{"d_shared_expert": 0, "moe_layers": [1, 2, 3, 4, 5, 6, 7], "head_dim": 32, "attn_scale": 0.19, "parallel_block": false, "warmup_steps": 50, "train_tokens": 320900000}
Below are experts of layer 3 (counted from 0) of a mixture-of-experts language model. Rows are named router (the router's row for the expert) and show model dimensions 0-159. Each number is 128 + 24 x the weight over its row's rms, rounded and kept within 0 to 255. Numbers have three digits each.
After each expert's rows: "gets" lists some tokens that make up at least twice as much of what it gets as of all text. This comes from a sample of Wikipedia text that the model never trained on. Tokens count by the router's weight.

# expert 9
router:152110114157131125112129114113136147166120184107120145119131109148139144140075117176091097149154088145144115113127132093097123097127143103129113163080139118163094131125134147146114099172139166095168109167132143145130095122146095099122123114092105112108167117171123127140086094132127092101134165157124108126106104169122134128087103100140113137167125097093134124122104105126128161147163134111141161135165137132128153146092122119168102171128171123148114161122077143134176146148116145
gets: " ", "c", "f", "a", "p", "n"

# expert 3
router:117093160120142108142142109101112089097107194153130141120106126096097111129159169103137136126142115150126133157119113118089136186091158154115097150137089139105114135112100112116137099127099134120108124103157164127101138129145120114144155100134152106096107130130127105160107151080182163093123133140123162133117149150134157134147126155058119125155135146101149148128134173144170126149167111129129152141124126136106131136108146085165103089133170156159098132162135140110138159132170111
gets: "1", "9", "0", "2", "8", "7"

# expert 17
router:110139120136141126092123126126101134143144105130110145074132128146140153193115150130118145097134124127115164124116130096161109153093098112140075135109127073133095082113104104156117124137151085136174123187127143150154110146159136119136117128141134136130110133145121127100076144154098133085141138118132134135139106138132132144113141146145099123104113109089134087077096164137143135104109136133088146124144093105120098150171128151149134168117117133141109140126143103131086099110106170
gets: "o", "s", "on", "a", "ia", "et"

# expert 8
router:086115142114175158128139154094147132163130113112107118135111144120119101129139145131140126119111154154113126104144112100140133109145118190116136099113137127105109119093125123068142090133106142167120136128135151132139151086154124086127078119125109122106133129143148141157148163088097117111086115114123084097118138112134129117098127137165133108118167135149126146094130113104180124098105129090092124087098075152123126138101099141132090144122120131092154147124147143124131100132078163
gets: ":", ")", "°", " –", "′", " L"

# expert 22
router:135127104148111105108142133105151116135149160124104108124138121152135148062123137096127097120107195140140119129112098159093111113139168149165123142122124110145112123150112121155157096161099127148136143139132120122093156121113168126097124133131148133087059137132131159120141111147111107119173116140159124210104139129144134115107103109106112137159125138170134087107121163138161083117157123131107121156119150170141132106135163119137151098127105114098132154143070127167105096176163149
gets: "ed", "d", "i", "g", "e", "n"

# expert 15
router:131122130086151129132143131139100110120128102107111113128134125139138077139146117128093153133175136147142170097193119126162122085137107103143103101151109097138120174115078148105146101092143115126145148149141131150101141155175136147123123165133117116131130139121134127129165156175112175108123120132153122094135132090104099128133137149120114149144131126112160146133180098120140099155138114142172134114086138130134153087093191123066119137097100082137133108135128108154108175114111169
gets: ".", " was", " is", ",", " be", " were"

# expert 20
router:118161136130112103164133112143131151184148130104119148104112120104136148132120108177134139170134121155136148141121164101139135141128149108104179118137107143145128119161137183112119147099168128099143104098138108120159124134155166167122154138146093143144191127145129083128161128088090146192121130124104120150125142146188130163128131089138139130143141116169124139147117126168090109129116140113103110128081077153113112108130156109121129162106137098118140108119141108109102126085101101
gets: " in", "y", "in", "er", "o", "ri"

# expert 4
router:190129108112116110148140121096095126127132094138119182119112131105116132134120104060112073101087168095093122100126114123165144124094094128114130159178146139139191142152130117139098100121134150154150124091086110150118087097116136135087134156097139082112119124087134150112112126146151116148131154123163132128138121161127136133137134095163163133105137117106122205166096165124158158127131114137176168088151098153161160165114126119118154175124118183110166099136131106082141115103092156
gets: "'", " (", " \"", " con", " un", "’"

# expert 21
router:162137117116147129167155152151146116190174119120112128146140090139130131092116081136093084111142133119116115092157133121178087128145094117152113126112134121074124154085114093080147094119156093144155125128102130132134131107161132152135116159129127134172126162107130146124150149107081143092094096090145102111119116134121095131094119094145132133157138120130109127113136128120159109121106203106155145136114088116142098191136183109124105152123127096113147121161171113106110092065117131
gets: " ", " A", " B", " C", " P", " R"

# expert 19
router:147116092147082160138119124107149155087116113121155101132136128095136129112155115131128139127155120110125088113158158142133100153116105082169111137153168155147167109176124129123108149127121131137133097146140098150141127168151114138147119114103169143136132119088091119139090072169136114106132146105164151123150107129121128151183146130125130119095154122106093108116131120138115154098130127150106131129132202152125108091108080137092151105100124128121143118119116116144167133145148118
gets: "s", "t", "y", "er", "es", "an"

# expert 6
router:110118136092127148113118104140087126083113094122184117159122177146106136138154140077171163144126121138126109145146110112124115152150126156138128112119115120145146130114173109152166206109134144166090136108117115113134155134088134149100125112150103147107102146099122098126123131099119127146127111090137154075115139107125145139131159153132125105106115131174094111117103139107131150094146114135106126153125062118116117125152115134099137111135144144165102091078127118143109176156136086
gets: "al", "ing", "ation", "or", "it", "ion"

# expert 16
router:141131084126130158122140101173155144146154121162115142117146114155105104170117075167129153108113120099174147124130134098164131103122071129121121091151113129099144167156120103071100107146162124098122132162154100154120114087133149139126129151165102157148120155083124139094160155112148170105109106153114126156158130125137152111091152163147153136117131115111156130118136135169114100135161098155152091143099158102150085135082161129161117120121111163116133125139157093113146093096145154
gets: "-", "–", " \"", " re", "/", " two"

# expert 12
router:118136117126129153131158155165142168111143119161191156151120142159072102093128105136144152119069138103098138100077139099111091104156125121079143106138151079086150147105158122109139131116148138103133104128131109139112109108137119122069122131107116137150109111131097100135131154148102119179131133138159133136124108114101118105120102106121104123113125124114154145124095120148137129124107137142134136099109117116180112130134101167106142118156098086115149160150185155145110116120087119
gets: "|", "\n", "==", "=", "===", "The"

# expert 10
router:148133132117154131123093145151127160142138111145138119129153120151136109144121077138170197108085101150112148128126138156126114108139083170133129113131127116105074136142173171134142162139136162113096143108079098111125100095101131126095103149151113111147172105150123116107165109133105109164146114153139146092152167137149101142115161109163122123107088116151087110128111112119086158151139111109121119135153112093150148138123100162132146130128121161126109139124145132088126135169094146
gets: " |", " of", "-", " to", " in", " for"

# expert 7
router:139140161110110116124101103143128132128148119139094073118149155116116108076132161133089111123154103135184172169171152147118163107144161135145144097138148133114108162170138099134145177087125129182115110154145131128127121132114144139119098185135100149146122157164115095138167154119133134141150143128094170141148130082085109108102126146130145108084167148142143111163103117089091096117086115145093140103144124125120133104144090128108101112121082113142087096106145154154102128141170105
gets: " and", ",", " of", " to", " with", " or"

# expert 18
router:152105118081119129143098143104128133114128108139117140116160088081175147155128132120132126149130176113145121109129144119133196128126124103123125138097158172159174118146123132139117129156090143124098136122109084129148101137056123135185131113139140161164120103118099143120125089146137144148158122129123085166127107112150084148124105166145155144116119128115109105129150080159105173172102110163114091153119173158119120134132129144113143144099090102086138156110103111123109088082107113
gets: " |", "s", "–", ";", ",", " /"

# expert 0
router:152145111109138108149148145151155117175170126125120124123128084157162136119102079124073087111149154108117111100138131113177106113140095121151107113100139108076132146105106112094124084124135117138152113124087112128148132118144125142132117133124119147168142154103125150129157166119083145099110091066146078129128112113125114126091125095143143133139128112116110119110122141133162117118104201124149113161108102108146092167142187116133133158117106103109158127160132116111134098064099129
gets: "2", "0", "3", " He", "4", "7"

# expert 5
router:104103144144147128097116140128141094128129104114117098086131110148142138122125198132167119175132121143128141098101135120076146142136199098133113134164147103156084119106150147185163097126053110112127169164117126113143173211092154150150143077151120146130127151124138120150113130128154127157139115157141135140099146097139114097161106154127110123175075141133171118148124106135123127102113115133102076134107128087085114164120085127129106097137118083115148141137074158181121100169155107
gets: " |", "\n", ";", "|", ")", "=="

# expert 14
router:146135090150125100101135095107139129120124139144116162108094141109137102125136159116171136161096125123167110150097128161105171142122170145076140121138126169134145073118134136139134126133117112129125132120169160137101088124112121138161172083110123132132145108126129107110115083118159139102121151196124138143134142136098148117146156109121141129114143125143123136095170163105100159144108109113130147107113147115138133134139118142155158149134167179123134146138125122111163103133114120
gets: " ", " the", " The", " a", "The", " an"